{"n_experts": 256, "d_expert": 32, "router_score": "softmax", "normalize_top_k": true, "routed_scale": 1.0, "init_std_router": 0.00694, "lr_router": 0.000526, "norm": "rmsnorm", "optimizer": "soap_variant", "dataset": "wikipedia_en"}
Below are experts of layer 8 (counted from 0) of a mixture-of-experts language model. Rows are named router (the router's row for the expert), gate (a neuron's input weights, with its number), up (a neuron's input weights, with its number), down (a neuron's output weights, with its number) and show model dimensions 0-191. Each number is 200 + 20 x the weight over its row's rms, rounded and kept within 0 to 999.
After each expert's rows: a language model's description of what the expert responds to. This comes from a sample of Wikipedia text that the model never trained on.

# expert 42
router,215,195,137,189,215,188,201,210,180,226,191,210,232,202,217,176,177,224,202,184,186,231,215,219,185,186,216,194,219,177,208,208,235,230,210,204,241,188,181,189,207,192,219,204,178,217,212,213,177,225,207,193,198,200,241,194,201,175,177,211,228,209,180,231,183,167,174,227,198,191,227,201,247,210,202,209,214,202,200,179,218,209,195,178,207,170,188,162,167,208,157,172,235,210,237,180,220,222,220,173,209,226,224,173,174,212,203,205,218,171,184,184,209,207,178,156,195,177,217,207,217,219,212,198,211,171,195,200,201,216,233,193,173,217,181,205,180,230,181,183,217,198,211,161,201,198,203,211,199,173,197,212,233,242,198,209,215,197,202,211,213,212,184,199,203,186,172,216,199,189,230,199,180,221,205,230,203,190,216,206,195,225,196,161,219,255,193,223,195,181,196,202
gate0,185,248,169,192,211,222,214,219,177,221,217,205,221,171,221,187,214,237,192,214,192,216,198,204,173,205,208,225,221,225,223,200,177,222,180,159,197,197,171,165,218,210,184,174,217,182,205,182,227,210,195,202,210,234,200,211,183,205,182,172,158,215,211,185,252,217,200,266,194,217,211,197,189,170,199,225,212,169,199,198,188,193,198,187,204,191,226,157,190,214,183,221,176,191,194,236,204,225,189,215,170,209,204,212,192,223,192,173,209,230,211,168,202,186,213,202,203,174,213,207,206,186,162,210,176,196,225,193,201,165,191,193,190,234,215,168,204,208,205,211,233,172,212,198,191,209,183,192,171,222,183,201,207,173,206,217,201,177,170,220,161,215,225,234,183,183,195,224,217,233,199,211,198,209,208,217,190,222,232,224,202,160,207,187,195,193,185,209,210,225,213,228
up0,234,231,175,203,182,183,203,178,189,217,188,186,179,210,239,217,190,196,218,165,198,208,189,188,181,218,202,192,211,236,197,221,191,218,178,173,203,200,186,175,216,194,224,214,232,207,214,186,204,182,159,179,206,191,222,220,172,186,203,180,171,192,185,198,224,187,198,213,215,236,239,201,201,176,201,225,202,182,205,198,233,192,213,197,172,212,164,206,160,226,159,203,190,219,195,231,212,237,239,174,190,192,201,182,214,210,206,192,211,207,204,186,184,206,210,214,205,187,209,206,173,203,141,234,188,197,195,228,227,227,187,204,172,209,229,217,207,177,224,227,207,203,194,204,191,211,193,223,194,222,168,180,236,207,195,194,221,247,212,183,149,234,173,187,204,191,179,200,209,184,196,190,228,231,191,220,189,184,236,209,188,186,226,179,189,207,179,186,213,238,232,213
down0,231,225,193,198,187,187,188,185,209,160,221,162,226,192,196,222,152,192,201,184,216,233,182,172,185,203,196,209,208,214,193,232,194,159,211,177,183,221,193,236,211,183,194,183,195,214,165,213,189,181,234,205,210,235,223,177,170,220,176,239,201,201,213,225,192,216,182,195,197,195,192,169,204,198,211,214,187,253,197,169,259,213,209,194,247,181,234,187,195,183,169,183,189,199,177,172,208,195,203,215,206,227,194,205,188,253,189,174,192,179,197,190,200,180,181,181,191,176,208,182,224,191,184,208,201,197,194,194,207,199,231,198,168,200,212,197,193,213,194,188,201,208,230,198,199,224,215,185,210,158,187,207,216,199,194,197,228,226,185,200,221,231,186,226,206,208,201,260,216,209,149,182,182,226,198,219,193,179,213,212,199,188,185,191,184,227,195,204,191,199,221,212
Description: Latinate word onsets. Opening pieces of Latinate words like resp, sp, eff, adv, inv, often after their or the, e.g. respective, response, effective.

# expert 24
router,198,213,177,215,226,206,208,235,178,209,190,183,205,185,185,167,202,217,214,200,187,189,240,203,188,205,178,204,236,227,207,184,234,205,229,188,213,189,166,187,201,192,228,152,203,196,196,205,204,181,208,226,172,173,222,180,196,165,196,168,208,215,226,210,199,198,180,200,195,206,182,177,201,176,177,199,188,190,168,205,216,204,195,195,187,194,225,207,184,203,168,195,214,218,224,182,171,205,199,189,199,185,195,188,206,234,191,192,205,222,141,155,174,157,207,208,177,196,210,194,218,212,195,177,184,180,181,222,237,202,238,231,189,230,158,206,171,214,208,186,199,237,191,215,180,196,210,171,188,177,218,166,174,201,169,186,197,213,187,223,179,190,195,180,208,218,162,171,217,208,210,169,231,233,202,198,213,187,176,239,209,174,198,198,183,192,187,162,234,202,180,217
gate3,176,207,201,213,184,216,236,228,214,208,181,202,205,191,195,170,214,198,188,202,149,190,187,205,204,239,214,221,196,230,226,187,202,190,245,186,175,225,180,219,220,180,195,191,179,219,216,204,191,161,192,176,163,196,171,189,237,172,175,175,196,228,204,209,235,178,228,176,165,198,221,229,208,174,185,199,226,234,192,222,193,228,211,184,185,185,212,209,208,184,206,167,207,217,201,216,217,205,151,214,158,197,177,193,185,215,207,190,187,167,179,189,180,233,192,205,187,230,204,175,170,170,207,224,202,209,183,194,221,239,183,203,200,215,218,169,192,195,184,203,205,229,191,213,189,198,188,195,196,172,232,197,198,210,172,235,199,220,227,199,208,162,203,193,160,231,199,193,197,209,218,209,187,218,180,183,205,208,208,226,186,194,216,205,150,216,195,192,162,210,215,184
up3,182,192,198,207,206,198,165,210,217,243,208,218,179,222,172,188,222,230,173,183,200,220,168,175,223,201,168,193,203,159,167,213,175,208,142,220,183,186,197,173,197,203,184,213,160,210,172,220,196,216,231,184,222,212,202,186,179,208,198,204,184,187,195,186,163,233,159,162,215,198,218,204,191,212,203,230,189,202,185,207,233,205,216,212,190,204,205,203,194,227,257,212,200,215,213,183,223,180,169,177,203,223,230,202,220,208,170,241,227,219,216,198,231,208,225,235,201,205,202,190,205,209,225,198,197,240,218,185,223,182,200,222,198,190,224,165,182,175,204,197,213,199,226,222,194,229,184,194,189,201,227,202,221,197,223,182,205,241,224,185,193,214,212,191,164,179,187,200,181,192,211,228,196,180,194,184,196,182,173,174,202,235,209,200,207,175,189,202,215,171,190,207
down3,213,152,206,216,188,213,187,204,176,181,203,189,190,219,245,217,213,196,226,179,181,185,227,183,224,212,191,202,243,188,181,200,178,180,209,206,234,200,194,175,220,194,245,214,212,218,189,210,218,209,203,222,239,186,227,210,213,188,202,237,191,224,193,188,217,193,193,229,182,217,227,168,219,196,194,205,207,191,214,184,222,184,214,213,193,213,193,197,222,189,153,226,186,222,175,187,178,220,176,223,198,206,167,226,207,205,188,197,218,231,133,169,202,181,186,179,200,173,193,193,164,193,201,182,202,217,167,207,192,199,230,196,189,167,216,205,202,216,233,225,189,214,210,223,195,191,187,207,186,200,204,186,184,186,216,196,183,204,239,252,171,212,195,198,210,179,212,202,204,197,201,157,239,161,230,213,174,192,223,194,175,209,211,166,218,200,227,205,191,183,217,174
Description: Word-initial prefixes. First pieces of words that begin with prefixes or short stems, above all dis- (display, disabled), also det, pop, mon, re.

# expert 33
router,196,221,164,217,232,219,187,180,169,170,235,218,225,176,225,206,185,173,202,189,201,226,178,199,188,191,194,188,173,186,204,186,172,218,207,200,185,192,190,200,225,187,186,198,222,219,220,219,199,202,220,236,202,186,202,182,232,204,166,201,231,233,223,173,191,202,198,226,200,196,187,207,202,210,176,199,203,234,169,163,223,225,193,200,171,180,175,177,176,228,183,206,178,203,224,183,195,212,174,184,215,197,185,195,197,230,191,217,184,240,218,204,191,171,206,208,197,240,178,221,225,212,221,215,236,200,221,220,194,210,196,181,220,203,182,197,178,169,168,191,231,164,182,184,192,193,218,223,198,180,217,222,167,234,217,188,202,194,190,238,207,165,238,229,179,186,164,188,205,209,178,178,224,226,195,212,224,202,211,224,197,164,158,207,191,211,200,184,192,205,182,239
gate2,201,179,203,224,229,211,191,186,217,214,182,207,176,198,217,162,221,183,205,212,186,232,161,176,196,194,229,202,198,194,171,222,205,159,212,206,189,199,181,203,189,240,217,176,206,193,201,195,216,189,198,227,210,196,184,199,220,242,162,170,198,163,203,190,229,188,163,178,217,252,221,206,188,203,232,184,177,196,191,207,168,242,200,215,174,171,180,216,184,199,160,191,197,220,200,216,187,205,213,180,244,188,214,196,212,213,191,158,190,195,205,196,174,222,208,204,266,221,223,207,188,206,204,180,197,198,184,167,218,179,192,212,161,225,187,178,211,167,196,193,198,163,196,173,203,191,223,217,206,197,194,189,215,220,234,220,228,175,187,200,194,195,227,170,220,218,212,194,216,173,210,205,171,194,232,213,182,231,204,192,201,216,180,221,168,184,182,193,182,203,190,195
up2,194,197,214,210,232,211,203,167,221,213,209,204,170,202,208,184,212,175,234,208,208,216,171,180,212,229,202,190,204,178,178,235,225,140,220,207,184,182,204,184,201,241,201,171,206,192,204,210,215,220,199,217,207,208,194,203,211,239,150,183,212,174,230,200,226,191,159,202,210,221,202,189,187,193,237,170,199,218,191,201,182,207,191,243,181,173,201,208,179,203,183,179,210,198,209,216,191,217,197,181,244,175,207,189,205,225,179,189,167,184,204,181,171,217,195,216,249,194,232,199,188,207,216,186,175,200,197,165,202,200,208,225,180,219,162,227,206,181,195,204,177,185,190,177,204,193,235,192,221,217,230,210,213,218,248,198,238,198,195,211,219,181,218,188,193,213,200,207,204,167,212,227,194,174,237,209,185,203,224,163,189,191,174,210,154,197,179,212,176,214,207,209
down2,213,200,215,206,210,177,167,195,203,154,183,219,198,230,234,205,241,207,211,213,242,228,223,164,206,185,189,186,174,230,199,181,210,183,186,182,213,213,192,195,163,186,214,204,189,185,192,200,202,214,201,197,205,172,170,200,154,203,172,189,202,211,196,199,207,208,237,202,194,208,206,199,177,177,199,177,226,228,212,181,242,229,230,186,183,215,206,169,181,184,176,182,243,188,220,173,151,195,204,178,196,191,173,175,189,218,190,215,230,225,195,209,225,209,202,205,179,193,223,210,221,217,171,207,247,164,205,190,237,187,209,224,201,207,215,177,181,199,198,198,211,206,232,250,173,185,211,242,215,238,197,190,211,173,185,215,221,196,201,195,212,199,200,220,202,241,198,209,207,188,205,222,199,200,216,196,219,233,181,220,217,236,204,186,202,219,177,165,217,188,205,194
Description: Letter p word starts. Word-initial p or P pieces and prefixes like comp, exp, imp, rep: 1947–present, Des-p-ite, complaint, implementation.

# expert 7
router,206,218,210,216,196,194,229,178,195,202,175,195,179,204,194,191,228,210,207,190,214,195,188,207,201,187,200,182,177,179,204,170,207,198,181,201,172,180,185,193,197,197,230,206,214,186,160,217,201,227,183,187,182,199,189,192,190,198,177,212,203,225,231,244,206,188,177,219,201,205,194,254,220,192,217,220,199,218,182,207,228,184,238,213,201,161,221,188,165,190,214,175,190,200,176,209,234,204,202,182,181,191,180,235,196,186,165,224,173,203,202,210,204,200,209,246,236,202,185,211,236,202,225,183,207,168,190,209,178,238,194,201,182,184,178,205,170,172,164,160,193,210,183,228,227,210,207,206,174,221,213,221,187,245,215,233,182,175,248,217,205,198,192,212,196,186,229,182,200,223,221,195,175,155,183,157,229,197,195,247,205,229,191,185,197,184,206,173,194,197,212,197
gate1,211,185,187,225,182,228,201,211,221,184,169,214,210,174,229,154,167,231,165,206,232,204,212,178,200,214,174,224,215,201,178,193,209,186,184,224,203,175,197,194,179,218,196,194,203,207,176,190,202,190,234,232,185,174,188,204,209,220,201,175,198,210,244,223,182,221,231,167,219,174,215,217,193,201,220,191,196,199,209,183,179,203,241,193,215,196,193,214,209,216,206,215,183,169,182,203,178,243,192,164,197,191,191,257,194,228,207,192,209,196,185,206,213,195,182,170,180,224,181,184,206,217,175,186,198,176,190,216,196,205,198,224,183,198,197,200,200,213,214,195,188,273,244,216,228,200,204,152,223,192,190,165,191,192,229,178,149,191,193,208,195,209,203,203,208,229,247,186,200,202,204,184,191,185,170,211,204,220,201,222,180,200,206,196,198,224,183,200,233,173,206,183
up1,201,181,184,247,183,233,212,218,224,190,181,201,188,187,208,187,167,231,163,197,209,215,191,184,184,214,201,176,198,208,184,200,175,170,195,215,201,176,185,197,182,224,208,184,196,212,169,206,234,191,210,224,208,188,185,198,223,216,216,182,193,205,247,221,173,245,217,179,206,196,231,224,197,198,213,199,200,203,206,177,205,188,235,198,189,216,174,205,173,204,181,215,174,178,193,206,203,247,177,193,188,213,182,228,211,225,201,192,214,176,168,194,213,184,160,195,167,228,195,182,207,225,199,177,178,185,202,227,179,222,219,248,202,191,177,205,226,202,198,207,164,248,228,199,214,195,195,164,185,172,209,169,178,200,237,192,173,172,198,210,180,211,204,208,208,245,212,175,226,194,191,179,223,203,156,234,204,201,206,234,175,208,192,205,180,211,208,189,212,185,190,169
down1,208,189,207,192,203,188,199,203,189,172,233,167,187,173,191,212,210,177,200,183,204,218,241,214,185,207,188,187,187,161,209,170,202,231,200,201,208,220,198,188,185,215,173,206,209,168,185,216,216,238,203,174,224,185,182,240,165,209,218,184,210,200,183,207,206,208,209,206,170,229,189,200,195,167,180,206,219,192,198,225,246,182,214,212,210,208,197,219,191,215,196,201,219,195,214,224,198,191,185,210,180,218,197,196,174,213,155,212,190,227,217,175,138,149,262,209,181,234,186,157,202,201,200,225,195,219,204,185,162,163,201,214,179,185,182,184,175,209,211,200,201,199,204,197,236,213,199,170,196,231,167,190,207,213,171,234,190,245,230,168,186,199,199,209,221,219,180,207,216,187,194,202,199,217,167,193,183,187,220,221,187,206,199,224,213,219,198,183,191,219,223,181
Description: Inner u and short syllables. The piece u and short syllables after a capital or consonant, often in foreign names, plus stud, Gu, differ, vis: O-u-hadi, man-u-facturer.

# expert 59
router,195,220,197,213,210,180,223,176,194,181,179,198,193,192,204,192,194,210,211,184,225,170,207,230,192,205,238,177,175,185,194,165,209,193,207,221,231,197,196,167,219,186,219,179,227,230,239,186,178,202,200,160,214,185,185,175,180,215,163,203,195,189,161,216,219,173,197,205,220,188,194,212,210,202,184,214,213,162,171,222,172,210,220,195,212,194,206,206,199,200,190,197,214,187,227,221,232,236,179,188,160,187,222,215,228,216,155,206,182,196,174,201,201,189,164,198,227,198,202,190,217,236,213,222,219,194,209,193,200,184,174,231,175,208,190,198,212,204,156,202,153,186,214,211,214,199,241,202,150,188,211,188,211,191,210,212,204,184,200,168,218,223,233,220,218,175,219,219,176,204,189,219,170,179,171,183,230,189,230,205,214,205,190,193,192,209,224,227,184,174,228,161
gate1,155,219,191,190,228,204,186,229,211,185,233,184,217,238,232,215,205,191,237,218,214,170,188,188,204,217,257,187,208,195,185,204,203,220,217,187,203,205,210,209,224,188,209,171,195,164,198,244,234,206,173,203,201,208,169,171,190,215,225,203,192,203,170,206,218,205,173,208,249,224,204,213,188,211,218,211,204,205,200,226,178,200,216,161,197,222,203,160,204,212,203,223,193,210,202,209,183,202,178,192,200,174,224,187,186,186,164,181,166,200,163,188,150,175,173,184,222,226,207,192,216,192,190,194,177,192,182,164,180,176,249,215,216,243,193,215,204,240,200,205,222,187,208,211,204,213,194,200,202,217,193,181,230,205,196,245,211,187,214,185,201,178,202,217,211,214,199,178,196,201,185,206,194,191,223,200,210,189,196,186,174,194,207,207,214,203,166,258,190,192,166,201
up1,165,210,178,216,211,203,204,216,205,200,232,212,168,216,185,199,225,195,222,202,220,196,193,199,193,203,198,184,207,175,201,225,195,207,209,190,236,207,219,208,212,182,212,164,186,184,208,213,231,201,154,199,189,223,190,156,197,199,192,169,186,187,199,246,210,192,184,206,224,199,192,211,204,191,247,211,218,227,195,228,187,188,194,167,196,226,236,184,182,226,222,230,219,223,183,198,218,201,227,160,179,187,256,187,199,217,205,181,182,216,200,179,194,192,188,199,198,193,212,196,183,179,192,210,201,216,177,160,189,173,236,231,207,224,212,254,227,242,212,194,223,183,164,192,233,206,208,206,203,192,202,187,228,214,192,228,207,158,235,219,180,177,183,221,210,236,191,201,203,222,171,201,176,206,206,236,225,197,225,187,175,216,207,227,202,215,195,231,202,178,185,185
down1,232,205,234,178,187,223,219,178,177,207,203,208,235,203,238,222,219,202,244,185,201,181,197,216,209,206,200,191,227,198,226,180,177,198,222,215,201,173,199,199,176,173,180,160,188,213,189,192,202,180,192,216,178,207,206,199,174,218,212,171,206,178,199,199,229,201,194,176,208,190,218,194,145,170,193,190,218,196,194,223,201,231,189,217,213,188,249,176,235,202,230,167,206,205,204,198,214,175,206,169,185,200,190,221,182,212,202,180,222,215,207,195,201,202,204,205,179,221,194,196,158,170,207,212,189,168,195,185,206,187,222,218,202,203,206,193,195,225,226,202,207,247,172,165,218,163,216,226,207,156,211,187,226,170,154,204,195,196,205,189,205,199,193,219,202,239,241,174,189,179,217,188,200,179,198,184,207,170,181,226,211,210,218,201,153,194,148,196,202,200,182,184
Description: Mid-word consonant pieces. Inner word pieces like id, v, g, rid in names and words, such as Prov-id-ence, Blue R-id-ge, a-v-id, Canad.

# expert 61
router,205,183,158,222,212,205,226,192,179,206,212,217,247,215,181,204,211,193,219,187,221,192,190,229,226,236,212,214,207,191,215,178,182,181,226,251,218,181,184,185,160,216,207,222,217,209,209,184,196,204,204,171,197,191,239,231,207,187,199,181,179,221,197,236,227,185,220,234,161,164,246,202,223,221,186,236,188,229,170,197,205,222,214,207,230,169,188,186,183,211,214,221,201,175,242,214,207,177,205,216,198,180,166,176,169,216,164,224,208,193,202,199,197,210,192,191,223,191,212,237,189,195,209,209,212,170,208,200,204,215,226,201,212,210,186,241,222,217,162,205,244,205,185,179,165,213,188,212,190,170,186,193,206,194,192,214,211,203,208,193,206,205,232,188,207,176,190,184,221,178,191,171,214,186,179,197,197,188,212,159,222,199,230,211,212,227,189,206,221,187,199,193
gate1,214,189,150,223,174,189,201,194,205,222,208,204,217,221,211,221,217,217,211,167,194,227,177,196,175,185,198,201,233,225,200,216,209,217,174,203,208,188,218,179,186,198,197,179,201,208,198,185,182,182,184,164,209,235,180,194,179,176,201,190,199,253,208,208,204,230,207,211,228,216,177,221,188,205,193,234,202,217,246,184,200,205,216,220,204,195,163,210,183,231,208,225,230,188,198,230,186,188,197,206,161,188,163,145,192,193,182,187,189,208,189,203,220,191,188,186,196,186,206,199,184,189,240,241,218,195,182,176,206,177,207,218,191,203,220,241,204,231,214,183,189,211,241,199,200,189,183,185,213,210,186,197,211,208,196,192,208,229,232,189,182,173,215,214,197,199,205,229,204,182,206,198,180,176,201,141,230,185,253,205,190,218,203,244,233,216,216,245,182,194,201,194
up1,199,210,223,202,178,216,223,199,198,207,192,173,231,193,178,214,201,212,191,225,171,191,229,179,221,195,201,207,182,215,208,202,184,177,222,177,186,252,188,169,210,201,209,218,176,171,207,219,181,212,200,189,215,174,175,220,172,191,220,193,189,190,181,198,188,183,231,211,207,209,243,216,216,180,217,194,230,194,216,229,228,206,215,209,202,201,190,207,184,191,231,182,208,198,205,190,210,209,196,192,221,164,203,219,223,209,195,173,242,194,211,182,138,221,177,206,174,212,185,214,207,220,210,173,235,219,227,208,214,213,216,197,213,196,190,207,203,179,238,207,236,209,182,195,208,207,183,196,134,188,214,177,220,160,199,209,212,203,179,249,188,197,206,180,196,208,220,222,222,192,220,181,221,213,181,196,218,244,167,233,214,241,181,166,192,211,239,204,235,199,190,184
down1,222,185,202,186,180,204,251,190,216,170,176,180,181,224,215,193,217,205,200,217,220,202,192,204,188,217,208,193,202,156,198,214,208,225,192,171,191,207,179,202,200,207,214,163,201,191,191,218,202,195,193,244,193,173,231,180,165,191,183,205,237,229,182,179,214,216,198,236,194,210,214,223,197,217,195,213,208,169,194,189,214,199,228,187,174,209,219,216,230,196,203,201,158,157,189,239,217,188,184,170,184,187,163,183,166,208,191,186,210,220,195,249,212,228,191,194,199,235,222,173,211,182,217,220,208,206,209,180,188,204,202,188,191,219,216,202,216,186,226,183,192,193,212,166,205,200,198,195,160,228,134,216,181,202,181,205,240,215,178,213,209,187,200,197,190,229,182,206,204,240,185,178,190,227,196,205,187,212,198,242,205,166,203,196,194,241,173,224,226,211,203,217
Description: Initial s, v, inv. Word-opening s, v, inv, pr, qu pieces, such as In-v-itational, inv-estigation, v-ehicle, S-ir, often in sports or coordinate contexts.

# expert 26
router,236,206,238,221,212,155,176,200,189,205,236,201,198,198,218,187,194,201,204,237,185,210,195,218,170,208,245,207,196,171,188,224,203,157,178,220,211,200,199,208,195,186,218,209,205,220,233,189,199,216,179,186,210,216,212,218,186,186,177,188,201,198,189,209,182,192,183,212,193,224,173,185,210,234,194,214,199,196,199,215,174,230,219,196,194,198,235,190,238,195,178,187,195,161,191,204,183,249,210,208,179,207,203,228,213,227,190,212,200,193,216,194,205,196,169,215,225,160,169,211,188,199,199,253,198,190,230,175,194,226,170,181,194,171,176,233,200,218,206,197,194,180,225,232,220,185,227,197,216,166,211,213,211,186,227,205,222,187,215,228,207,234,247,191,219,166,224,222,162,181,193,192,172,191,222,203,210,197,225,224,222,222,186,199,198,239,189,232,167,194,202,192
gate3,202,200,234,161,198,178,163,195,203,203,222,173,228,215,192,201,189,196,195,235,175,186,212,185,202,226,164,169,194,204,203,203,192,201,189,215,216,189,173,229,225,173,180,219,219,190,197,253,187,201,183,175,192,228,197,221,192,178,193,185,214,213,219,185,178,190,197,192,202,223,220,184,193,194,228,203,206,181,189,220,228,198,184,219,215,218,180,188,211,183,198,212,183,188,194,174,200,230,202,188,190,182,192,205,191,227,163,182,213,239,217,177,183,203,165,196,197,204,178,158,198,196,193,188,216,185,192,172,194,207,176,190,203,213,214,187,177,203,216,189,216,189,209,192,210,201,178,173,186,206,163,167,156,159,204,238,199,158,174,204,239,217,210,195,207,170,194,211,144,212,220,194,233,167,211,190,210,235,216,215,216,222,158,190,159,159,194,197,215,181,176,185
up3,224,184,207,223,196,229,241,174,209,203,170,214,178,176,198,183,227,178,192,152,222,211,218,214,223,171,254,232,192,208,230,201,156,165,209,226,193,209,197,172,204,204,212,185,207,223,187,194,233,207,212,212,195,194,205,201,219,198,228,191,191,205,194,202,204,208,202,224,199,186,189,197,215,209,180,197,172,200,220,167,173,190,215,140,201,166,212,211,195,223,182,187,223,216,202,233,207,160,225,189,222,212,217,203,213,170,193,217,222,191,176,210,208,187,246,188,199,192,213,173,187,209,195,222,163,204,196,190,251,199,248,206,197,201,195,203,205,220,193,223,160,207,197,199,237,186,233,222,217,195,207,212,215,219,185,204,193,207,208,186,184,176,190,182,205,224,215,205,231,161,228,202,176,193,196,216,206,155,205,190,221,196,228,206,233,208,213,204,194,239,200,205
down3,178,229,217,204,223,231,185,198,215,208,244,196,220,212,181,180,176,213,197,230,208,192,205,172,169,214,186,158,181,207,223,200,210,165,201,184,218,191,187,218,204,185,199,223,196,214,212,189,210,178,181,200,193,206,205,205,169,190,177,210,201,152,238,192,213,180,185,168,196,193,174,214,214,198,219,222,174,181,213,201,210,188,197,209,175,171,197,217,214,191,199,194,250,213,237,197,217,199,225,198,160,194,187,199,166,230,205,210,223,208,169,210,240,183,208,208,179,180,206,207,187,205,177,159,200,221,194,219,196,178,210,190,183,219,213,195,195,169,196,229,186,181,165,203,194,192,225,203,182,203,216,224,217,208,210,227,203,202,179,178,218,207,219,209,240,227,198,242,211,189,220,181,175,184,179,232,234,197,196,182,153,233,217,208,212,204,172,186,192,244,145,194
Description: Consonants inside foreign names. Single consonant pieces such as g, k, d and l inside foreign surnames and place names, e.g. Glas-g-ow, Lith-g-ow, Kosen-k-ov.

# expert 25
router,211,185,207,213,235,220,195,215,179,194,216,214,224,196,205,198,200,167,191,174,203,195,195,205,159,195,215,183,210,195,211,183,209,214,192,185,178,204,224,215,201,181,230,178,216,208,194,181,184,207,215,206,173,180,219,196,232,200,197,158,216,223,184,205,205,209,193,211,191,222,195,218,208,183,157,194,179,209,218,209,185,231,203,202,195,217,207,187,192,227,222,217,163,215,239,185,192,204,165,193,219,247,172,182,220,233,209,220,200,207,228,203,187,184,158,219,163,207,191,211,196,178,229,166,220,182,230,214,194,167,205,198,212,167,210,195,248,207,192,201,245,154,182,190,176,196,207,176,202,232,197,216,187,211,229,176,191,215,246,184,195,229,225,181,187,203,160,205,202,237,191,193,177,190,216,188,233,201,169,224,232,163,171,212,187,216,189,186,219,223,198,183
gate1,235,219,186,197,218,208,212,194,197,185,176,217,186,169,187,205,192,201,183,203,229,189,196,232,221,219,187,199,184,152,178,213,196,207,207,227,215,230,211,168,242,215,195,219,186,189,193,214,185,177,216,178,160,192,191,187,188,177,185,175,175,195,208,183,209,235,213,198,228,189,203,163,206,167,166,165,191,177,188,169,189,189,163,148,159,168,200,223,186,220,188,211,215,198,199,188,195,201,177,194,214,204,193,221,194,214,225,204,209,193,194,212,251,183,195,229,192,177,235,214,183,154,239,188,175,216,224,182,211,192,202,175,194,208,185,202,181,210,187,231,213,202,218,198,190,216,170,178,240,229,193,177,185,200,198,220,190,177,173,227,199,227,188,206,189,186,194,209,197,222,208,182,195,186,196,213,193,211,192,237,195,176,173,253,217,197,205,199,200,177,231,226
up1,186,208,221,202,182,176,206,229,183,191,233,203,172,246,200,190,208,191,209,176,180,179,215,173,186,186,181,213,184,194,217,182,214,183,218,187,194,195,203,223,192,210,195,202,219,214,231,211,218,174,163,225,200,187,213,223,227,225,187,214,238,226,226,205,202,179,208,205,190,213,238,246,205,212,199,222,221,221,200,168,181,213,221,233,159,160,233,210,246,220,180,177,231,162,207,190,196,186,183,239,232,208,216,205,217,189,197,176,211,185,187,185,181,204,194,204,227,209,162,174,212,232,235,188,221,198,180,204,208,211,208,170,183,214,175,226,207,183,199,179,208,215,206,192,228,212,211,188,184,134,221,210,190,189,229,193,186,231,223,196,224,205,221,206,188,224,169,224,200,185,193,194,235,215,213,195,196,194,221,191,206,223,220,182,190,227,201,197,195,217,197,174
down1,220,228,216,178,186,201,202,163,199,199,199,151,199,150,189,195,186,203,196,225,173,190,215,201,220,225,187,229,195,205,200,210,200,240,196,216,199,215,224,227,173,196,216,221,231,176,201,176,213,206,229,228,144,218,228,206,163,188,238,214,196,210,184,216,248,212,221,216,206,197,221,202,198,197,165,210,184,195,211,193,230,195,172,214,177,231,207,227,222,177,191,194,198,212,217,171,198,197,174,217,196,199,197,226,200,199,207,196,195,247,197,198,174,213,179,198,212,200,213,199,185,213,203,214,215,178,231,174,184,183,185,194,193,205,195,178,220,203,210,216,188,198,197,164,243,166,177,219,216,192,198,192,216,247,198,199,199,179,163,219,199,218,167,236,221,229,221,185,180,206,238,240,182,212,180,222,198,180,184,181,197,220,211,235,181,169,212,217,203,204,188,199
Description: Word-initial M, L, P. Capital letters M, L, P, R starting a name or word, often after a table bar or line break, such as M-urray, L-ocation.

# expert 6
router,223,209,214,173,213,169,256,196,182,206,149,234,190,216,223,200,209,194,191,252,216,158,215,198,174,207,179,172,185,227,241,214,203,231,187,207,213,197,228,225,217,175,211,193,226,214,225,172,226,219,200,227,204,183,193,203,207,251,185,193,204,200,203,212,175,207,217,215,197,186,190,206,173,205,233,236,210,208,201,206,227,193,203,187,205,176,238,229,193,202,201,174,191,194,163,195,217,188,192,204,211,177,189,203,189,190,213,168,211,208,179,192,229,185,178,224,216,196,204,201,173,220,217,201,218,187,193,186,168,199,229,186,214,179,246,205,195,187,187,197,177,205,197,219,207,195,234,183,172,192,177,210,241,223,217,193,185,206,199,211,220,216,199,230,194,171,216,189,233,216,173,176,211,195,219,214,193,210,167,182,225,214,222,201,233,201,175,177,216,178,184,238
gate1,223,233,237,224,190,167,202,190,207,193,208,176,189,180,259,183,221,214,222,204,205,197,183,195,187,199,157,164,194,188,185,169,176,186,188,224,212,207,249,214,179,211,224,188,175,221,211,196,197,184,191,264,194,218,160,194,209,172,192,177,188,204,175,224,170,220,219,219,207,202,172,193,197,231,202,235,201,184,220,198,201,249,210,198,212,210,237,190,199,204,225,192,194,217,176,188,244,204,197,220,204,187,197,214,208,188,204,181,185,204,188,192,223,191,197,185,172,195,196,218,216,204,215,203,187,239,195,175,216,204,226,181,216,212,210,182,244,195,183,188,214,209,163,240,223,234,184,199,192,218,200,241,238,222,215,189,207,184,171,219,205,225,196,214,222,188,214,212,154,214,198,206,201,186,202,180,185,191,184,193,207,214,195,187,175,226,216,211,170,186,217,206
up1,168,198,176,178,242,234,203,180,190,158,209,201,220,230,159,243,200,192,185,204,180,188,207,208,189,219,234,256,208,203,210,231,227,180,187,165,178,189,185,195,213,206,194,219,215,224,213,208,182,222,180,161,209,173,222,227,188,205,188,231,188,214,234,176,230,168,207,212,207,210,202,209,231,217,189,198,208,199,194,215,174,197,206,204,212,211,201,218,183,197,177,216,221,154,237,226,177,205,183,203,189,226,183,187,222,223,204,237,214,186,203,191,189,196,228,206,197,189,214,189,198,184,206,198,210,167,211,221,203,205,194,233,220,178,183,211,164,175,209,224,197,213,227,186,218,219,229,218,227,189,200,197,171,217,190,193,213,232,243,206,197,181,235,192,201,214,190,169,240,187,238,196,179,209,195,197,200,194,219,238,188,221,205,221,216,175,192,203,227,175,210,203
down1,212,181,214,202,231,202,198,192,188,164,201,196,206,185,208,212,217,220,200,171,183,211,192,181,218,196,199,183,203,229,209,193,176,223,194,183,204,158,223,186,208,178,221,190,245,199,171,202,163,164,161,211,216,245,210,215,178,194,235,207,205,223,229,221,227,191,208,143,183,182,162,238,203,194,192,201,187,193,195,185,192,174,179,230,183,193,225,191,205,188,217,218,218,228,185,202,196,213,223,212,212,220,212,181,171,209,214,193,212,178,178,211,192,210,181,243,201,173,209,151,183,210,198,228,193,170,194,198,187,183,164,187,190,235,174,193,251,187,200,184,198,178,178,212,216,248,184,190,184,202,158,194,212,224,212,203,196,192,212,178,184,184,215,223,180,216,201,197,194,176,203,200,192,194,246,194,198,233,215,187,199,201,212,240,194,188,217,216,233,196,224,212
Description: Spanish name word pieces. Inner pieces of Spanish and Portuguese surnames and words, especially accented vowels and endings like as, os, z (Velasco, Vázquez, Raúl).